From a checkpoint of a small mixture-of-experts model trained on Wikipedia: vocabulary 3903, a softmax router.
Below are experts of layer 5 (counted from 0) of a mixture-of-experts language model. Rows are named router (the router's row for the expert), up (a neuron's input weights, with its number), down (a neuron's output weights, with its number) and show model dimensions 0-159. Each number is 128 + 24 x the weight over its row's rms, rounded and kept within 0 to 255. Numbers have three digits each.
Before each expert's rows: "gets" lists some tokens that make up at least twice as much of what it gets as of all text; "comes before" lists some tokens at least twice as common just after its tokens as in all text. This comes from a sample of Wikipedia text that the model never trained on. Tokens count by the router's weight.

# expert 33
gets: " |", ";", " /", " —;", " 0", " 0;"
comes before: " 0", "\n", " ", " 1", " 2", " 3"
router:122181118140141147145137127112174114142158098111095094123106160121124147116113098142126133112164104129155119140103120172170129106148153151163127144146138167126119108152136132149120110092112100160191155096135098116094168140127148084163124123098105149096129151154153103122144124088086125164134081121146119116140131152143113129130080103080157128118107132124125129093142130121141110140147112121136119139125159159155158090139146159082131158134124155127140058077116103110141103087115109
up0:107132134129107120113157154155125159127142126165137132092116114160129133118128117154122103142115139199142116120132113133143127148153147117138114114125179136118158120144077117119148174122104165097087113127139138159112125098110120145125111088146139136145134125097150130132128090159152113178138183145081127148158132160179110138138142121173098176143123122133141131157110081135115106137075085169097134118155160131121106128111108122102108088082065132151156137127134109116104115181109137
down0:146142161138140138114104154112123139151105166176131128170119067159116066101123153153094157131121121103106183100149117136112111111135131145151113131111085141123136151145130148148182149134123132137141134198140104130155136154128087115141112107190142136137094106152103150124120102084134162119141155145164135132137133088147117107155146142103127126125121092115132152146149137122129124153133113112129171117080133114066117138125126096135102081094118094129112099166100096127143153133117095

# expert 8
gets: " May", " August", " October", " January", " March", " November"
comes before: ",", " 202", " 201", ".", " 2", " 200"
router:137127126113110145127114123133166104109150160090133100174154123146066073092160170151111149100130100104125077124137115114115168115131106150140125125120107171147115143174092108119183144095106134110104115120137149120107165134101141152098184126123141133134156098110165148109101125092160118164156165121178107124101153124124097114115074140123137131155129143151143165158131122112155126135167152152133090142138145107147153134133164101136126098144120115105078131129105127120162111127102136
up1:107173131162117135140143119151140156136126107127141157109123132143095176107108129125111145114075139189085150129076100106170149111158117138132127161118137096108139124142106120147122109117126099127117157157132099141166173123168115106167162130107094145127151117148139133105120103145113114122127111143154140079081102179162134115084101119143147154111109159162093137129149106174136130145116148108089126117102158148133147144138151092117165149125145102127104088112132090172154099107096126
down1:165148138116158100167108113109102172127111106158123144112170098141160140103127093096095123135150156124099125112120134122112088139121149146160085100152127121115099114091113138109125143180141131118073129146131153127116155126117119095096121119147128162187123116119143153107102140100122144132116175109107113136124156130143128126116164092149140103116112150121128134093131112138122124085125158134105184172140152104180151106123118188125113123094166167113166132158098105126101155158084104

# expert 85
gets: "\n", "==", " University", "===", " ==", "C"
comes before: "\n", ",", ".", " in", "C", " ="
router:151088145117105114118134125142187128099161132128100162113159122129151110155144121152162181126072109158174090119114121158141157111154118105126126124134132112111109138125124135089140117077144078113095119100134158177133109149124125147149163119148155065171069150124157150098126109112117121118096134157090151139139123148101120165119086150175175097152135105142118165162108164115124109123132139126087101115127118112121123125134128119162137128135106102146119131125118092149095115126150146
up0:142123103147126125112124109131130143131113110111114136107145113172155139146112111103187148101107139098128128097121101109145112155119143107161138086151152151149138132178131156146120126099167127107092098132135108148137132175131084103153153070146126122138148110125122093078131200146153112147136121116170157102133133135164159144111102114145158130153144168093090164121162129158128143073161101127169134150120144170116096125099136115149104144152158146123119142077124120164132097111146123
down0:149104121185174157148081147128042141191109113143142099148118119138145097111158113178166125116110120135117150134140101153143111137178089146095147100122106110124123106123128118141170167167114153146131126121069075107155142100128130102135126144098114095115112142152109110145116107139143147160122138124092161125134154144135113125139159135127107118130111086148138096154139108142126131143109156126149129104121119131116116131139091126100125162072135151171118129158119127084153105140103148

# expert 120
gets: "ed", "ated", "ing", "ted", " up", "ized"
comes before: " to", " in", " by", " the", " on", " a"
router:120172122114153099125105131143179167145116171142128142108139149142089150160102144092132091145083182170140082133116106109128118156152125078151117151127117126150113154140089096128107116127081117086121152116112157125122090136083126118104145104105135156131144138160182110110160132143161101128140116091097141140137102129153149180104168154182128152144101151133134145118149129113107083133108114114124170125152119130116102102099088140137155135118122081130158117158127126113128118141111112
up0:145111126143100134123145092187138172145149138153117137097116134114145122112122129155176125146170144081166137131162099142106144110141147100165101081127135147164151132093109149122110166161096123113167141130149151110128091161104072131136124150140125135109117131138189160133139101125101174109085125141155111108170126113125104185088116121132134123157135138122133130156123127112105102109144153133134092117126115141125123113163169203167135119134078107107112129114144153154113139128115140
down0:113136157159111188094125157104068109091141137101127105081124134136150118132136127115128114108100125162098130097133129140152151144143121152132123132169157156143168099150098139158118110152137180139125114157124134112098155096170144105118104112115112138151124142163157113104120133089157159111092125130141090121116145147138134123179164107180103185086117117137094137086103072120100139139094133127092129113131086173145117120131131118142132146139144079100134112099105142138129131150143147

# expert 190
gets: ".", " and", "s.", ").", "es.", ","
comes before: "\n", " The", " In", " It", " He", " This"
router:167170148108174115099119130102166095161123121103109143142144117085116156130145108110106131155141122113177094149145104130116077101167121116137135092132142111109124079125167095150140099118100128120142092119114136126150160095128118156122100155122136132169131137080107136099167146120146100107135120110087097133142077119170162147125141132149119131094139133116065100134101145169100147099113121131135169136103156166146113181105166139126148154125121088138141098109108114102114133106121145
up0:125039113115143139115116125119163149112076123131077093119168148122170121120121145147167117135123140131171120127117115161103073139149137145163120112110123115090145120095107135140116140093153136106104103115081153108147093101123133151144159121102112086119137152103129088129122135170114133122126130128126132068148110136102134163191133123157129098149167109123156140107147159157103155107155087122106132110124151156124127156182123137136155127083123152143114100124099137141139107115142106
down0:119135122114128143109166135148096123166153108120130151153142134124139141119145151121156111185124151120122125190106137124104143126112118113113112113130126122143098114104192108131164143142056130161131097149163097130134155118128114153077141150157129111148092145138129138063110158142136088116133130104119123156152139128102132134139133130099083131063129112113127129126093126134094166108165155128129140099100138107168113113130160215153136142131131084120096172124121108107103135110140127

# expert 139
gets: ",", " in", "s,", "e,", "a,", "y,"
comes before: " the", " and", " which", " a", " but", " New"
router:131151087119139134110127164145169096156165089139078152108120119123078160118142136133124138090084155100148122138129135093137114155118161129081143129141079132158126152123107096088160125122095167174163114132128090143195113118131123143097186143144154108129129121113104142106141145116105184138156133123131160162158129111084106162122132152163137129147122150143127143115103141155133107126162153148132125093147173118142114127156143107119107151140126070123142102115115090096121129115121138
up0:092132089131109127139134130132108149079089121161085108152121166126149119126118120106112162090125147152129151113109108185135112065179117139138097136121132129112167131115127161137086138129130143109131130113162159084126125141081161119134125117106140145165135122162127113117140131146130144089112143146084153086104116142107121166116115111110137175137150154153182166137127105125134140185134092127105093092098171101130126122128118154096157161144132145141118077151126124152130080118148125
down0:164142118141156090102135130123113113114172105126113158113124129108140118098145124132102088109118098105150142087097130156091078115078126141109115150129073115168153163098099078101158158121132093201152156138140111131169129087184087143084136126177125136131145117143115129130097148156096149130106152091135135118131165120129103140159149116127125125146148143141148096151107120123121131111128160131174147137084138087149119159133125161118128103145156120152138131132140113129140149112087141

# expert 87
gets: " ", "\n", " 0", "===", " Ph", " −"
comes before: " |", "|", " ·", "D", " JPL", "F"
router:153154130149131172122150153133141110101151114088145099128125105118087155137131141120105138081113145132085135149154108130152147110098156156114119152171119082137139131145139174132119074119113103167118118152120130120117175132185108118141097143125138168160152133094075124151160105092175140115116126115111098096122139130133147137124076125095064137104126116126141085095135143118166157152130091172160130136089137096128133124112101127112160157131138128150143157146115094155164124127145133
up13:151111137130165128098127121130101088115129126114142118118154129134104134121115124177111139105105115114102167101139116110119115166084141136109182127114121128130126150126128127121083126128160101099114150128120115096121148100151182133133158090150143121100125128119129135123165119154118111104139159148134172120089078105131129097137115121162172079146095108155108122146125152124102144108141135069148138135119157196098118149115084089139144138178078101158094129078126123174108151109149156
down13:160142130123120137124122124078143174102108105150173131161145177139178138146106133144130115093131169113106100134102082132105135118118147177110125198162150184139155139136131088096138105076128133103127119117133095156119122155157117102121163125109144084139133096125130118131115163115123169110121105099112119151162085132111129158101104100132129132097117160089111158139132100127141119129097114128129107167168143118112108112141155108152093122077135143154137116171102154101121151123136141

# expert 83
gets: ".", "\n", "s.", "es.", "y.", "a."
comes before: "\n", " The", " He", " In", " It", " She"
router:114108129101130098102130123115161151110101094123102140134152124108140108122141107124125089156154183106150098155080139183154102116120154092137124113100123135139121101121152122164098095096094138117110096098127162124130139135112132149106122150121164136162105104099096154134143182142178110095153121135101105143128105103134151157149186138175110150126163129143103096149085154168110159107136104155083138106119111157122092127119152131137146157119167148167135130112155099093132141131121161
up0:115135093103158125129149156112153135120129128144138087120092100138114185130101138092120126141141158135188094133097176101130125139148134106164121083106127147191106118142108147128151146137120162141173103124133148166172131158117136115110138100099184139121131152092150146105133125158090160123117134119152114174151093123132118156103131098120163112151108139161082160167139105156089111133103132130130116131129103079128138069118103143129106132102146088160116110139120126111130116156100120
down0:149133151170126129140111153151154114153105119079147192138141106088116116161087130158094102107125134135137132155096115114110114162098107116121137133149127104102143128142143148102120135148137137118141104127145103141147099136163092070155162169098163106097132118133083102135134122122114136171128096146113137137116180116118123129157152129150100110146146145138170119150181127074132127087160134116081171082128162117164107108132149076120160102182101125123116124125125144114126134126151115

# expert 113
gets: ",", "s,", "e,", " and", "y,", "a,"
comes before: " and", " the", " which", " but", " a", " he"
router:132154123115124068119111153124147123167142083131091137098118130117108157137138096110109125131107169154162099144108152122130143172138136051104151112125124161126134128139115106140117144103118131127169104106136125153175100113126103129110162134118144091143144104105120125110151165099091133144152130105100151170124140149144125178140150162159114117170114166142100128133110148139140122100180137165110172108124145114143137161124147117139100151154131074139158079139122109088083165123100144
up0:099093106140146117142120120102177126120089147149111120094142136133148125164115118120124127157112158125118115132105109125134166155123120108155152142127133169078163115138123149128159160128150134116146156132126119124119089132065130100138106114148106092103073124138119126120161080146142119147141091071061163095122128157134112174126118157137127143169128104105144136134122130172124099099159151147088195139107111122117151108125141095156157134094133111157121075161115130123150128106158143
down0:145143154117103104143112119146144103133137095088136106139104105122111117115140124145135149136129108096131091092114142139125155131125170100110132086118118130122119104116135164140114195133137112121148095133144147115164161150113086156122137159123191093131158115120152109108124128146148150111129136142127119124110129119119151153125077099122147067173151119115128152164118152128150172102154094136123162160110141161176078140142166161175112110155128148096107123090118128079118108098067143

# expert 46
gets: "son", "a", "an", "ton", "ie", "man"
comes before: "'s", " was", ",", " and", " is", "."
router:158140139109096077130098113114172142135105151145124114096094144148114141102167109134153180125104161116168110122133160153100145109172104082157113099100126168141152085140146160134111145135133122121160087138124159126123116171128162135101158113097170091134072139097170136125085098114093137128103155132110139161130135126110140185144117149119141117131082102148149111155162155097088111124122099115131135113135114093118140109170134139150141118128153140150155145110118138115119127131096089
up0:108141138092104136114128152126161143079207111141114104102156152160179160136142164145117107113127105118141133162092148141141122114152106110071089195110153125135126119142077106092134096104114094155115109112168134131109128119086140126102120098106118122148156140117144145119132101095136116134144130118083090132130130113124103133124110099162111197170152114112150136125101121113130122141090138118126126107132105138133147145089141100116113126134099100177131129103144081129155121123166150
down0:080106110152131130147138144124125136143091097120118128141140156120126104157120157154104151094120124137167115147146132095091126164129104146094122137170107109100099113119136089089191121129104137151136176079126111125105103137126147183139099096123110134105142175121145131125153183136159120101124120116110141106145103152120125090144114090113115129183120159111102138115141123151126152102107138172132103124125148128077117150169133084151119152128129142133094129114138134112133095174204126

# expert 40
gets: ")", "\n", " ", " —", "e", "6)"
comes before: " |", "|", "\n", " is", " was", " ="
router:166152148127121110142133117120141116090131110127137124144098088125106131141098156138130138122086110073093133130131113118114155132134098147166095139161130134137113176133170166100126115121111175133130110161107109113085173106096124101125136139119173129125154113161088105110097105110128156114105098066128119125159150127091147120128110110095130103142161086117130102132126133138187159113133128147118107127176090125154171109121098124118141180097169158169123086133099125151164116134114144
up0:177128109110145109132129120214118130144100135142121125130144117166138140166125097127118147135120145079139148098134122115140110177126163126116125091141136048166120123123130107132124153143153141140119066145125091124105107154161136108139131160138124150121076120123168151179165123121144153164120172139140164122125123112117091141131132156106154093156134149107141089154091127075134113157149177148077100100144148131144120128133137115113116159122136111120125100125098117126116139115088118
down0:157152149130130167125130145127143119131127148084122146115149101125120139143137120150132097089150158110117083135118135106117115116187077135116150143145137109126124111155106117122108075123170150126129108121121131151142097084147122143127143127082120123166188104085181165139153110135109125120147171125147107095128127111155136149114120137151125131137097074146133115136119115132128177081150133118122143138156098135113078121110154146162147165091112120075111154103108183087139128102084154

# expert 94
gets: " as", " was", " became", "ed", " a", " made"
comes before: " a", " the", " to", " in", " an", " his"
router:134173078105121138126101143112173140174159108135098152095136156145122157123105157093173125124094154173168121105130143123163150142148121130107111143103128121142127141086076112124128128131102122115149140145141169105108120111078120105117124126133158169171142161183149112131150105143127110117095121093153148111149136161109141174088154127143141138103129150132112128084119091120102127133109086118107151079151111128150146104116092166124121095122114132131176115136107111142082135086128104
up1:111154121141094115153108123152151172147154184116141151125110104120117092138138143117114175154127077111167101149106157161138110122123094156123126170123135149097116122171148096079115141128138076121134132159109119110110135124142147126116135147200141130125131120151154121113143132161119159120136121140104150144102146117116120123132152132120120158134135142102121136124162141147109151103103149127131141181143137140115130180089125144177150050118097147219130106135123136102107133139116119
down1:183112116142148130144106108096102143159140149147155098106137140116092123108133128092145119118128190128131081145149175134141108153155153118131130114156135111165131089162127133112142186139134146139147133133098094141118118158093129134125086140097109153076125138154126084077137096128119072084140125140089117097096112139143114115127123138102168144115136135143123112085178120089138134161136156127159171152138135114174099129102135120081125162127130154095125116088137104149147123111112143

# expert 63
gets: ":", " |", "/", " /", "s:", ";"
comes before: " ", "\n", " 6", " 7", " 0", " 1"
router:144123135139128128131103128166125157145130098127166102159095125147153143164090132129168117092162135097087120127112119176153127138161130148107137137146107122173161118123094089149167102126177100162120124151139097111119152146144108113163109171083112138123123170128106110151124097127114122135116112113156145121136153110141088112124112140120175132130092113107128118105165080170130084147090104131169150090134130137151112162135154094104105149095115147112124080116098159111074145109109125
up0:091110142114118138185137130165141111138119144117109115124133120141159120159173169096138095145127140123136157116146141106119135128131146088141133130166149091110113116173145105091178117172138132110137138133097152093132138144139127141112126121140120088113113122132112171111180127093123156128129163135138153123177106099159143092106151088153135149151122100146129083059121117114126149119169120058142158108120098132113102112103102122107134074152144118103116169159132128098131103132109170
down0:128114131154122118118176143120156109103104146150131082127148072100124126085147096141178129145108139135145116112117140158121104108095150130129133120112104158149164156109096120133129121131143108104153135110118142168145079147069135149125132130164201147172143053112157139097091119104111135130109101123125136155127152155131146134134147120081161092111126147116125110142152133173121116113139095129099099175110145128100121127191123083121155131127117113096120119113173129154127142147124130

# expert 98
gets: "\n", ".", "s.", "es.", ").", "y."
comes before: "\n", "The", "-", "===", "==", "In"
router:081092121129126093102108147111088114121152096111101132156144094117159125118142139170184138107136135101130089133088110135136079145106111094121163081164169104132104131130144158104121114113159172096103138112135143104125127101116111154165168125145140125168145118064120124152129108150158117102119158130142119135177127112126160141142143156159150136141126084151129127119136120120095154096133094132123185091145128174148123156142133146133140149116153093109103135157119154135076126121150103
up0:120102111087132127133152102157126142112103153149107104114116167189136147177153127084156117104081094128109165143162106107132121153144134114155156104143137134104139122126116152095101123102140102134120108135161163148104155159132119121147143120128113078109128146147101130119154142094139134139156158191093162154128087102090110130142125108130134145123157086130166079072141142139131141109105138156124108129127207162126133126165094139124151155120124153104114112124125141125116083101119111
down0:148106144152138102098154129133146113101170103175136144113127110126126121148104090153128097151158139093115154166108161112123137076140112141139123129139141123132148129111137142144155131096120145147174101133110159138142139165116116126171123134127142148119155171187137143133145173163095110157130113103108129141123122125133150093108103089117119116140111111127142085147126067143126060158115102177139151162115112102092121118092141090143154095116115118124138094045136112150103132102127139

# expert 93
gets: " ", "om", " United", "i", "C", "F"
comes before: " |", " States", ")", "F", " League", " Cup"
router:128144139103095158138123106136132157107177091159131109153149118102119097110145148135138163139080128123127127108141104160130133128159066100129123136129103124132105112153167149120126126151147085192125136147172113118104139103129115092131076077150119177110134135108112146099112105146147118103141149107135159135115169116150122112108121140163090176091107135158130147132135165142155136131151112091146108109099141108128121140142158134125175111155089119143129143078101126119193127085122159
up0:084147088099126129133133101130116160147106159133128120122099115124163130151154100112136125146089136109117149124122150099122118116142100128093114127126172109100133082148131133128140142124106137124170126074147153106157092139154136127152150099152093073120150139118151129178150118153132153111154143122148175136136093118097067094128113154106111111117147099127178105093107070107135144168116113132144115076151130155127099164118077108102092107171141127160128131131135122108156157092137142
down0:150146111136114102122157107148139078125160126083090139136123110101129133127120128126122103173129175133128124149093082098123114160193115104103095136125109156160140139125117120143099136152139113139113132132128122084096145121123172127106111128111155115125137080119079150136092125124126152105123126154151142130122168099123180169125149172191142157105143130130130138093091124140098112149114118126075072143148161113130153134108096171147146121149145191111158127114128105146110149110133137

# expert 109
gets: "\n", "\"", ")", " 0", " Nominated", ")."
comes before: "-", "\n", ":", " /", "=", "–201"
router:090098087137104151127128138155152151120149125126158133115149149149179138112116101117173152117108092120121126088094114164163141145155084140139091155123142168075129091122116106104154131096138103159099084112136131112141117129109145135146144147121118103115136073113124102126127101135134094163101118120165126106161124140115119114082097156105175171155152119101118105152125119116143152102122112137122174122143133186138103168120164143137157125119122155079087164117108123146123098103156127
up0:088128072081133118143119111132151127091128124132121133112131104146150139170105111144144111128106089157133165146119180109111117177148167117133135140120122164108107105117148136109117130151131112165127114128077136133108154106127182119154128106128148149114112107148154130105146146105157125176117120110137176129118144101092142106108134100089150143123143132111105103078110100169090119103195114096125128103076112134119120145103169074120146146132094129150156112115115092157139153118154090
down0:154094117120128096119174092142118140114102111113135072115172130106125096112114174145151159132092132115101077120115127106085119154108153106152130118151145186128113114129107089099131120152104166092132134112136120129104141119168136145086094127149105125137141161117122108138112112089153085147131080090126096114126186116161164168119156127119125139146113124174107126134175141102122123118105122162131127162126128136197167132130150159130133151107161125153136144124126148167120132124106155

# expert 150
gets: "a", "ia", "i", "o", "us", ")"
comes before: "\n", " |", ";", ")", " (", ","
router:163098141122108131140122107107167097121124161120095082138115139127162106124147113115171178150094114123120126125120114132106158107156122118151111087145102168149121139124150106084159165114149144144133136132118120138114159189116149158110167115132112120087132107121148124093121111184099108134105108117136137123159116154126132110145120110091171137144121106081130123164137114090149101109147123078115116140132105148131133144160164162160163142155152121073112170085113130145119086105117072
up0:138134143130133119137151133151132117114128117171086098124133107169142170103111090119117063130157120129116144124119144102132075154162167124115071106137135121080163118111153083128144103143158139079121155145121103152106111136082136163147160123111118179106141156160117140165151125128156148146126165152112157118139116118114145131109087185135088123135136099149086121141146105120097149158129129179112154164114085174117148092134120129101129098148086104143122134108122130125132133129112123
down0:147134084117111136117151146131171122139101160111112123118141101111126158111124092103156129176137144159116132164146121140104096166154103111159147105094125088127131140122093115142109107144077165140126088114106102145122144147101115129141132129127111107171125127130127137132198138122125130129130146167140193099095105136052100115146127088095129125115176115132140145186142129138133121151124145094166130131104111107104117153118148102147117139086122117156133173125176116094096115152160120

# expert 82
gets: "\n", " also==", "Personal"
comes before: "-", "|", "\n", "The", "=", "==="
router:125090102142089146105144150109144121137156100129136141147167100148162098125118103119138168139099133098105141120096098118169088093087127140116111105095149118145087134142087161114129099105183088107120114115114147113119155106123096135185152086159140129119141111138145168110106111131154107142113133088137129114168153128137128124104100151100148125142163132078122131110141091146097145116136117137117137105162105134104139145096163093124106157146081102134116140151146133183105146077170137
up0:095147115102127110101136125145110154127104135166124143126116139199159129165152113112125123116133139115158133139111126112168101138151143119154126107106110157103147142158086174119148117076132163117157092101100088137091112178113142101169119061167117140131122103149132097118116102141107119119111125130107116145112130110101085184112117113163149150150115135157139163113133122120105116069132123099156141079136136149136109146111088092162141132117096147168141138118125112098150105126107085
down0:122118141167178071161100135122079098142202133135155103142125137126106112099101133137114177099109107131145136119124135141128135146156124110116120125135117096151132155126143119095115124119160111158122134148120150177130126143090090130136152144124123162187146101108144132129103143150151097105099141126135101064128094161082175128146167138106131116134118124127163106105142111094132151089116103128105125132104102156118117105128124163117146157146115169105132158117110188169128104166120118

# expert 32
gets: " ", "ate", " of", "ates", "ence", "e"
comes before: " |", " of", " to", ";", "z", "ur"
router:102134150120128153182168128127154133115103153133153110163136098096143144167121131142111168130057133112078095143138130156097154117112091171151076113101134142128144166126133142137155131124124137128092164121106106142149165104103137105089139147148134113164140174142093113136146094096136141095138112126160111118127157116098140136178087110155117114142144100146152118077157092129133131149136129121111115168131125133145139085114104095137122172121155132078147149114145097138135151125082133
up0:124137126128120109152068109131138132160113166141070149146113130131152108108113091121154146123112153096141144111120175144136108104096109095107130112089143060161112114139125104156131148118101148145118140109084116179150158114141129167120159132125163134132080088153179156124165139108113125153119116131140150127115104135133171128134126133127143113143169119111135122139123138083128048158151146108067124168115136108086151119128117144142148151101167133151099116098140121124154124110115145
down0:139118124113097142155113119134186123147115150089109099129086144127141162105133139098138125140110074122140089148114124131121110147125119139109079099108102126111109112169124117128102137139164147126132110128184150153144149126103078108109132153136103170125166139162186096134097135121080062145140120104150121157115124152124135138135074085106156105110149130152148149135181125127159135139110139102140144109157118099117140141101134160127145172191117123144149106123086103140137130161120108

# expert 149
gets: "\n", "-", ".", "1", " A", "s."
comes before: "\n", "-", "The", "|", "===", "=="
router:094096119171119126127107151098116087129147086118135106153134099091156098099114089125145143100132114125127089148115126146153107104164126084148165112135122153132133152142135124138124105130121137113109161085114175137141127151096121121157093097133134167146154099094112109130128136097145122122107153129125088167121158162155113145113144136155173170165136147105167149116111080071125133104106082141133132148161103154156129100165092179115115154097154105120105129118127177131097114134140112
up0:156138168135097094141164138104109147149120108155151126144118150142117169177159104135076128134085090117132127139119128095130103123090107102127091137112146177126144113120127127123164124126148081119173090122116135130114122132123132174128150102135122103109167122144129183107150113138121126139204109117087164170161139135133092135116113144169111112149128097086158102152096098140129160109133137109130160125138127169116126109112114089135130129137073119160157110118148091138133108162110090
down0:115110162124124124130094131117132136114179123144141156203132097185099116096117147134134175138150122111142103137131141126173149114115069150158095101083105125130090155123127130165149151166146157136096115149136136131104127123111120086115141146128147138141135122148135137130151141134098131150136084048147109091160071149094131079126111145116119171157116120130110128123160138097111092122151093090140118109126113109147155141139162164127132148147129126094105136160139100097131118116127123

# expert 155
gets: "8", "9", "6", "00", "7", "4"
comes before: " |", "′", "4", "5", "8", "6"
router:097122137152148159081103132129162125093108151142171123101107115085111118121105140167118132133102111074173125141111170115119116150139088162121143167112117159168091162105085098092131141144093129142105136144160114136114146124114103153162100164093097127164116100128134146129116134145138139137098113152146116124128166153100164111155139121123166111120163106093107136114144158135129163120084128158110114070135105112124164123131111116170127151108139160115121122141131147126077096182113110
up0:112122127120144095143132133175146100105080126122138133100191136144121130093153129146165145173165167162123111125145142113104125134076114085120106105110133157130107103151139114104093146112101153158136153117161146158134129135153129178134111114110145114157154136152159151086098118110119132107117137147133118167080123132096131092093130114167108157141108142102133141115118099082127143171123106165129136139144148117070116121133102135166113112155129150133148160140159116116087150177088090
down0:107112116141129148155092155150145170144128113120124121141149094123118137117129144124087106149108118134129125079142113102093138128161124176173085143087116107107097160158133161153149142127108134177098171120174125095157123112122133114139134148131112138130059155120152105137135109134102092127140083083098116112095157100164134081121098076172143153130176135182131140123117136108122118121160144128082115110124121142107173161157137136115144142099144143129120140141118116136160144119086120

# expert 140
gets: "en", "a", "ia", "on", "son", "ton"
comes before: " |", ",", " (", " and", ";", "'s"
router:109171145092089113120137107105176139119117116100110136112067144162104121110133148142138139142077151094163127121128128135140139098159117089137122115110101129154139102147141130143145136112146088167166128130152138134120161164122142140094120118126141136109105125126135173119101111149105165103137143165130168178168100180133135156121110125099162105114084117121131148147117113122132133131122129072114145155128102109116129143162145146173105095148175129109143152068150086160080119150102136
up0:100124131094148131158151112147106101127125110115105106081132134176095103135170115141141121077148162144126120136089142130144082142147151117111161091130153120137092132118114150092120145109146099127135104172142116149152116098188141144141111099114132112107109110137066144130095153110141177144101110097146149135160124153138138157082135120165139166093088133158152142079126158171109122102135115169086131139133135120157123135152162130137129154120137137145118116119191130158132120099160147
down0:183102113133135127134135108073157140143126094125124104149115137145121149142146137094143168168131083131161103147131139129143191080113136142123113190140116137126142112119140176153126118093098134139110128103117167156112134128126158180116134138143135115130144134124133122114134094161105172113142127092125111116128120101115126122129145157117111147129121152119139140135109118123139077183112144079117113115129084126113157104093141181122118112122133132139133095118077199111141144131100053

# expert 114
gets: "o", "a", "ia", "io", " Co", "ino"
comes before: " |", " States", "a", ";", " R", " B"
router:130167123144077144154168124131166132079100122109131120137115087132136118104131130113170138140126101104118149113122173158152154102086120147167081094096104192144129147150141132138117159158090118152091127096113133099115137119094154171113140118133179122120125104135142162124098080111109146088111118145098108113155121114099123124125101131142129137109106154119153142175139138145155073146117101100137103131140148145122128098181122094139112155134177144163092160137146123152111115136131123
up0:101120101101152138097084175154115125117141068140148158104139144140125122159162150100130114129106105176130123126104141096104132128101151147144118148154161108118139134110121073113164160124152143142075139103135150108139125112124116099112094111186151168132130103115152133167162132131120146124154101126123150110161092127112152142102116120145127111122139137161125128130113164104128117132185151146163111082127102089106155140083122075134121146155114099138143107185173141120171129114117150
down0:116170152116138146148121170123128128107098122111143135130116159113117141130149117147145102141152059120137126159117096126104110130153122114121082104098085148146111096118165120151153141129162094138193112118140095120140145180147127169100092133115143116181170125103131120157126103092097113088133110143169110137161126109095150126141121099105166085114126100085155125114158098162139092132139147067140141128128121180108146129130183139160109095129153114122107143125134126139117151113129134

# expert 154
gets: " |", "|", ";", ":", " —;", ");"
comes before: " ", "\n", " 0", " 1", " 7", " 6"
router:138167141092132139136113117104172108173106104125126121142094134117141136136174101094116146121181135128126113142112112157108103136134126102123184118108112132125099134114124148159150110097109112158159129085129109143123172163109182109206115109087115119120108132160123123110134130095086154150172103158114131122141111116123100117097106096128176149168147130123131144116149098103126120135155141094142105127156149163145129118124125131079114170123140130119138125056146133083103128105124094
up1:113127155156123124143109153151109167154094119142115130100120159113085115132085140145135136108110153214177131119114154144116117101121120140124152144159135116154155143096128066162102119129158154146102161155118152117136103108143133146139117135139135117157112136135109107179143115087151147126179130102134104150102114111172123102187131155165118126162058131107080109149123117081093138134142143141137159147160104120123112129129103134146127083128134143120111155144124129116106120106161096
down1:128107130186109159106139145129123142109117149113131122118117098154136130151138130114104100119133184105119122114128167114164100137106151147104132117158134099150198142104120138110106085136138111109119127140116109124109130131110107112079152184102153114131115133101146102166127160085114169088110098153119131109147149108134124134130170125158118129121152143133142066124124074132130153108134160145128097135138124094076126120109095082157168094182180149125112131142154162135106116093147136